Weights of a small mixture-of-experts language model, trained from scratch on English Wikipedia: 99.7M parameters, 4 picks a token.
Below are experts of layer 5 (counted from 0) of a mixture-of-experts language model. Rows are named router (the router's row for the expert) and show model dimensions 0-255. Each number is 128 + 24 x the weight over its row's rms, rounded and kept within 0 to 255. Numbers have three digits each.
After each expert's rows: "raises" lists some tokens whose logits its average output raises strongly, later layers aside. This comes from a sample of Wikipedia text that the model never trained on.

# expert 70
router:122086086069173121113136100152118164121117123128147130148144121106126147074104085110185106134138121124143125122132138072110127097155157123116119140092107149093151133121109136142120110129098142158129157139145109134104111176128176130143084091106192163121133155116086127126141081211093125137120130131146134137108132184135098092147172121115103127122134124158115172152132113122116103117124111145172148111124140059155150124145133118134125137149117149155122124134161152113115126116136114081132151118143119110060126090114136158136136148122148109164100130113128089134129151142152137143113145123154113110161159150156149141067136158122103169130126169093102128137124127171134159108107112131100118131108109132126151108129119094135120138146144095115157130172165148090122120160110142
raises: "–", ".", "'", "-", " to", " and"

# expert 26
router:084143131154113135099138087120145155129151138095062096121140091107112138123140129120138123149169112155165121146142142086116129109144117137178093105096137114088148145124137105134150083130088094110174126116101120138143127136143142116160110173149097127122120110096167137131139171129147112110149157126146098128090169093079116118154142108159120174158084106121167093119122178160133128103117128125129114100118129135155129121111116153135140091162073138132126165129132129137163091124098170093076161137119160125124123136153080145133138155120203120132066096120157110152135134133124142119119135071141135156152110137178126152136118151111142106123099109173092121144099099157127088113163131117132126079140142111103129138132144127141127119105128085134137131127134141122172105152136120
raises: " for", ",", "s", " with", " of", " and"

# expert 124
router:138143161129138142115151123140175081087121156119120132097106122089129111080128160183133065150107156158132144129157134122130122107129121112087133122143104106106109086144118134146105161112147112142156108106137113148158140117147148078166143072115115131152141102124134122139138143113127147171162160125123164162102072141113137162093141157111163159142141141159107087119103119102117126116105100089151133113122143156152143099116127128134116171114087120127065102123152134128197148132104142135082160187111168139082150113094093156116124115100125099117175162121149109117179115127116120113117137060101103144134129118158122153155121114136160128142148134116129163159128138118121145115138138136113161099105173114122111129094114135159103126125114138118107133138192123128130126135137105
raises: " of", ",", " in", " from", " and", "."

# expert 109
router:127139125166182171128123134119106161137120169187115126145160101109134110132121124139115148101094107113099161114156130129145132160150127141121140090110117150108095154119161139134136093119111151132153152164137126118128111125099156144146092088117112171118088133118164089160133106103122166142116108134121102140090169188107125083179099151113139141090069098120088129144127127082095143135130140085139110117125157139141098094108150112125136163137119146111136140139155121122167127118088159125116086116108120127139129108159088148130097105124150132135129146151167156112079138116100105140125147112157152106135079098165100145079134135142098101136103175165160151078150141134152129173109126118116136128161104109115139144140139122116154132119068155124151160107114147124139122097125185
raises: "s", "ing", "or", " and", "ed", "er"

# expert 91
router:155066145145145140148139111157133123145132139121117147140133133063127143132137126172160150138092152100140121130136145107111139095120130114126088136162151150118138091131117132141129134119108118126123091109116117114121124129107101099179132162129115110139064135124093175105110146140132114131087116142122129097113146117117083151112160118117102096127088106141108084126140107130122144085122184127110102148153155119132097117174132115119095124134133137152096105149122143108110164101131137153140103115115162106088138174090103156138155097130169141114152094134164127170107147170176053126149077128125144100146094160137100133165128159148114142134214118119109120131108115149151117192127139137101087130111154102136123107148161142116101107154141151142099125160126118100113147115091144
raises: "9", "st", "0", "8", "5", "7"

# expert 24
router:174128126088084122110127123062138118125118107086127109155147153135145137103145134117113157126127123153117083121083157106186125151113126126120081125115149131120135131160129108149102159147127147128120120120143124140140126155110094090138097137183118125118122152135141089137131149126128165145138094174153132146135160110175154078143164116121103186134151081182131129090114142154131133087130177153146113126099069136152094160109104094150112136126127095123132146090110130129143153052155084124159094111145144117130123111065104123161140158127139097114139140126141153111114093100178132122116119123145109167153146102126113129128124109156157123170132084098161154112112151153138094129095137143132116116155122133117152105106168094143115084144122113129116127122124126134140167138151100
raises: "e", "te", ",", "nd", " and", "x"

# expert 79
router:100129134147160136110158164153139124153112128107122168071143132106118107101147118138127135159126116127122115152110153117110119144154089133124153179139172087159119125120132122162139150111092118096124192115130105093148130120121102129131131122110138103156115113151160152084117163149108165160160115132126144141103125128080128119069124112116123122123072129120144117138130120136112131114158107118085140132143114149088162101100135123168119144106103068084094139150138143122140124108100160138148145122125107120137093132116077110127144135146087149130074111126170122175142168153165137116122146104135150128081176147117088177143107102139136149129100098155194147076126111150136097124112110126087164116176140158132182130111136147139130132132126167127171137136123087110113138155123140
raises: " of", ",", " for", " and", " from", " in"

# expert 105
router:168119099139157154149090117108169141096100098164068115133146119142105142139130150162134115122144103127110099157120105170119130139109122122141143116121170146112129120126143083140130092124147127124092090158123125129088114166092120162121140095120125122115085161107116178141116164148082116124124058144155124172131135129138109107145149071139149122124143124135065138142130141132141106146066129079144121096118137102126120184100138118123126123133148147137161128111143144125119123117067143141160115112154081131125169117105136102127118172145124170111104121133102157162170091109148120129127104144136112075108148113119159113125126109108150130150121112104129109148126142143175173128118111107156133102168075123166155135127152172149143119116144138125110148106093147137095152173097101
raises: "-", "|", "\n", "===", " ", "The"

# expert 18
router:094142141109160137137155189088144165103160130136114079147146097125142094143127138130148116105138098141129123135129137129156092116162130142150143110111122106182113094127149102112140093117148180082148154120114134159101101099129123099109139084112140101151124120101154117131148142139133112131118116140160128137130063118156142112124107125169147121137135117079139076130137128130123169137120131060122107147114120156167166125116137150113086138179108108107100108143120146143103133091126129132124123178122147115144140135109145172107141170130118188157155113118089102094104137109106124104123139124115114140072123077157121132130152087130120131102150100132144137081174139173137141129128158110085137148101138137117103194135183141105129117079122144111143114151091125121100149141145104
raises: " is", " ", " in", ","

# expert 113
router:112141172125132153139147099113154091140121113095115104124112103129108122115149134146128153099129120125092136110150111087140149084133103139141124105115152147127175101109143110096118125119111119157074138115112143144137144130110110158184111145129128146198122141130068159127132153129122105145135165111128130130121118141133119128140119177139070099120138131129153101070118145147112111128148116149124097131147113139132086119132119138164143146113067135116138142116160128130149113113154109096112148159113134141139164170115104088126169149149101151186156129126091127124107155183159083157200111086186116142124132141113126131120181133064135094143128090132139132116167116129100139136160149096136090161173142129143100176148119144086140124179137134141144141139146141133139136154155125
raises: "\n", " The", " In", " It", " However", " There"

# expert 71
router:100132124120159134110116148157137110099115113090156162099076109100102122106154096168112112178137085167160165120134127127095134154142150146123174146131131107135131122125154120128131158149164097143122162105128121098137161117116144145131154134119143140162146107146144089130161134177106141134178138120100163124075068135134142140066131138165136109109116138080125104109145121107118175113149122129133127117132150128116116100161164130166127129096103116132064131114112113119135116158108133165113133116109154153167107100121131105153121105117140133148074110144146105167117116134120114115159110091147128117114151163109113138157134138117149103131126089142168142132119170159145126098128130139128143122121101162150118091085115146112124143174110167129153083225164113119127099139137151
raises: " ", ".", ",", " in", " and", " of"

# expert 104
router:153138091106186146117116135128113112165104154106129111097122135079150129153125124160106166121159115097110123108142119124120148157071163162122113136113133161117152124134147123139143136144142127105149123132135127114132144086093098136124133123085141069109141104096147120136118114177124126134099137106153174130098130154087117167133129086177169124128138129159100104097130145141100134162150126143172099120159173104107153132121115108108115131147182156133170087135110128138115134145087139078106139113145202112134114120138121085124118104079131151110117110162140125138151144147147159117117128148131154096175126114105112119155161145151133112124117156154122092140101123165150150116148138104073125114163128122117135100130127196067085102125088127101115133108134171127102135096116124
raises: ".", ",", "s", "H", "OT", "O"

# expert 114
router:118132119164162162159133141142116134111130094089171155116104131105125108071145122110129122127141144149166121129116140174138167111078130108106129114080109092148111146133108141158114132149118129141147142100123151105135148189096142098129096084125174087120142154132135140127108115144143150150134095147141154175134100173115088139178120100130144088125126141093097106152163173103147131125087117119120122103159124105133127123107103118151154135101106127118128149114129127138132095084105115128129135138097124120123103125153120104113129163143156140149077134149122105181137109105117125114119153078174102160106066152123100146131104190138113116124133168110122128190172148079136129123115122141083164170138092109159137118117121138109118131183142153105134119131142122155142128172104112
raises: "s", " of", ":", ",", ".", ";"

# expert 111
router:110142126105141159119125073110139136151116140132137155085152150135139109163119144118146162149125136151111122177130087157151104161126105125132092108110138154171152127116128122155107161126114094099114140118150121118101093151081112166079123082108157102116124147128139178119111126143118143157129137133124159103119149152161117152160106145145146165122155156133124125141130080103173121112122150172109117117106179133111129130115130155129093115138119112099078159152112134175156162132113141179121137156125064115125181132163160132129094155141110121089119145101121111166129173131160123141104149068132106143111127079116097136134081113124129112130118137145109137143103169146138138162086131144093152138109127136140177106104130169170091117117127123078115149103139128082103141109147104
raises: "es", "s", " that", ",", ".", "ed"

# expert 85
router:107116102119120087165135091117166113121163129152154138124154122118113093124130140163123106150136160115126134155135153117083155148158107122133103125154092127131122162116085123103119104118125116152167158143138131135155160118129107159104111091098105110124122095126105102145095141131103142090097091118109127107165137132137158102147139158186147094168109112153155099147138125155126113112107169139125171139131114135215153141122129147130095087109119111181116139099109128136153165157148087086079094154155132145142110134149117120140115138137141144118132109176144123078151118120098048124157151126104160078112145097122143108135105133090110138126131120094139123111154107090096129150096103138109088138157129080141140137155111141149146149135106117182162135138134148152121137142168133
raises: " first", " ", " same", " latter", "ir", " next"

# expert 63
router:133117109140132109106140124121135117113116121090075188162097145138126103109098164190108131159164075143151129151113148124141145159138124121161131139130136129109140111116153118144134141143096132129150084165180116123109127125171105126155112128109095135123133099132123117106126106116119147142112109116130134112127113166124123144144129179093118128089157144132152115161143118144120103101148112142122134130144053133130149145180100112131119162095111157178102136105091122136107144121131120163121124142105140090095107121184125113134120094134092117135125135161161121150097177135145145119104141165125104161154140153143114059152141116135108110175117104163121131134065182183116130111101135129123130111168110100153167108101137176131159144109142153134120167124153102106091148081150100
raises: "s", ",", "-", " to", " (", "."

# expert 122
router:108131126139104144149141165126126105094126128148136123146094140133123081165101158158142148135106115154146122159130115145107125102116168127146091098132127141162108149162122131104181093151123166098093135173176068063112142135121123133145150129168117123170132091124133176119133141146156106159105106086094118116151129107087110106123136142138116123143141142139124165131075105147133173147127158125154179136136125132121103121156169168108132105097135105163155102122117125068120086127115111115141083111119111136100122160133097138157116139116147182128130128123106106104113128119127128100113092140126186135126145164126112180117173124115118105155143118151159163137106133093106141105143127166106108146184100094146118134130118109168108142167118124133132068111110114104154152107107138
raises: "1", "2", "s", "4", "e", "t"

# expert 96
router:145124177131152111148130143145144120083173090113127150149123122152141081133119130098110105089130150125112119130129139141083127128101166132162124139138171108173143101105118146146122159137131102111130103124127131112155162205133135112107142070122135157110138107107149138149113156129157116166149112084124128121109114165135109159085137138093155143118112164124077101133151176092134102172112110127114141138128121104115148123162122122101154151103128136118071112127128136157137136144168170116104144116123119145132130107127126153111093115136098099132172143136103077154130157096132145110098131134091109085113084163114104107140119099136128124155135175177145165134118174119146092130106091135121153108153077124153106160174129160083134134120140113148061147143149116129136123168144127
raises: ",", "s", ".", " and", "'", "("

# expert 90
router:097118105117130101138111142134149087084124135138133166157116124106097144099120119126121137121123139105135172091080116156122128131099164138104153146149116125121132133149110130100153145124153090156120125132166163129160101134127153133094118094151134109115150104202156117122099117116137154102165131100143183118137081112106134164087101133109142111172167136073113120105124181144096133138115147113112140119166110124145124135169121151109190152079143110114133115154094124106123116142102096146148108110150129093125146149114174110118122098122134123163132079156098117174093152156138131112114119166158138137145140131117135153151127131116104136116133140151166118161096160155090150088104133114164128102095097098118151140169104124113151182097130133160115081149116140144126110077159154
raises: ",", ".", " ", " as", " and", " ("

# expert 43
router:143109164133129155110146098119129104126135141117151133094155130110138120179151131067108149101148155153150183100089069115147134105105183145104072141136169137134061138122096103139100112154121099136107140125147124157148116132135102114096135123170136107120150140107145152120143147163119149108135133111163114127153131116108176107133117102181147138153094144123135179123096124146096116131124164079101164152105159157116117126117120123091087102128187148119146101153112122130151142155176118095105095099127124104150151121105154138110130141101131105175134163141135135098099102115106150119116153115141120095090133118077167136152125112142142127131110106103112131155158141105159104151142112108136081142137117105102124162158166143112138116140132167135127127127130157115123141149073076
raises: "s", "ts", "c", "th", "ber", "mb"

# expert 6
router:148125131104161126109146106140141145095124127110124129107149140130132115154107132121154157139106180107157154117125080102165173118127132151133156139092125126074160156148117152115109096159152108112115133135080107096138165186122141139115114093087131143104123146120141160162148140144138111054106065129173113129154103146120137082159174082131121119105138106169125147094123127154127117121138126122120151134163170125129116107096136106185154134146157167091132104135121124073133115138142132084094140113135128157128125103118116160140122067124137103114127156120108148126127119121100106146086148125129142148175123152161118153087126134133139115125115137132072122150143101111098167090110092165155179173114142136131132133111132158094135083150120118111126110102146093163119136153118114
raises: ".", " ", ",", " |", "s", "ing"

# expert 78
router:173110126121154162129138114137109164160132116129121155128117128107174146149164116176115167127132115139129106108106107155174128120136179130145074109106112108129119151090164125143130147123150107143139078111100119151142165087135117144146152138180138098137150130113102148106097124115102098118126144092150145185096119170153150144156145103125159101149141155159088124153105092160132144110116118141168124124123111140107133142093120093071113140117159145081124134140130134100103142117114104106121153105132151096144106136149125093148118132107135142121132112081113165105105148207094147195138112151129168097135094112154156116159162116149112124135134100094158103140111159087115138154151079078097124114141134096142123123129114114132115119122127087118107122101152097125141088125162119
raises: ".", "s", "F", "L", "N", "M"

# expert 88
router:128135141069151121159081122121115137128150139134140117094150129132159129184126177142099157115122147182119106116148122120086137142089135153107092129100170156158116131151116098122137111151146171114151154133178126139140142130139135161125106114111157085143133146118051159084130125124096155120130133093110140155160138137114141113128114134173142141112071167140122133121127083129123158120145124139178126161124181146124127119082117106146141124138160147124160100125121136088153117127113109086103108104160110080135136085103107124122142161107148091155132140096153159081114107135127141135138137126133173108154073068112092137179121095156121107163112097136124103125129156127158124122118133154124119145144135123147111106109141127110076125160098124135143146115148173147142123103126082
raises: "ub", "ir", "at"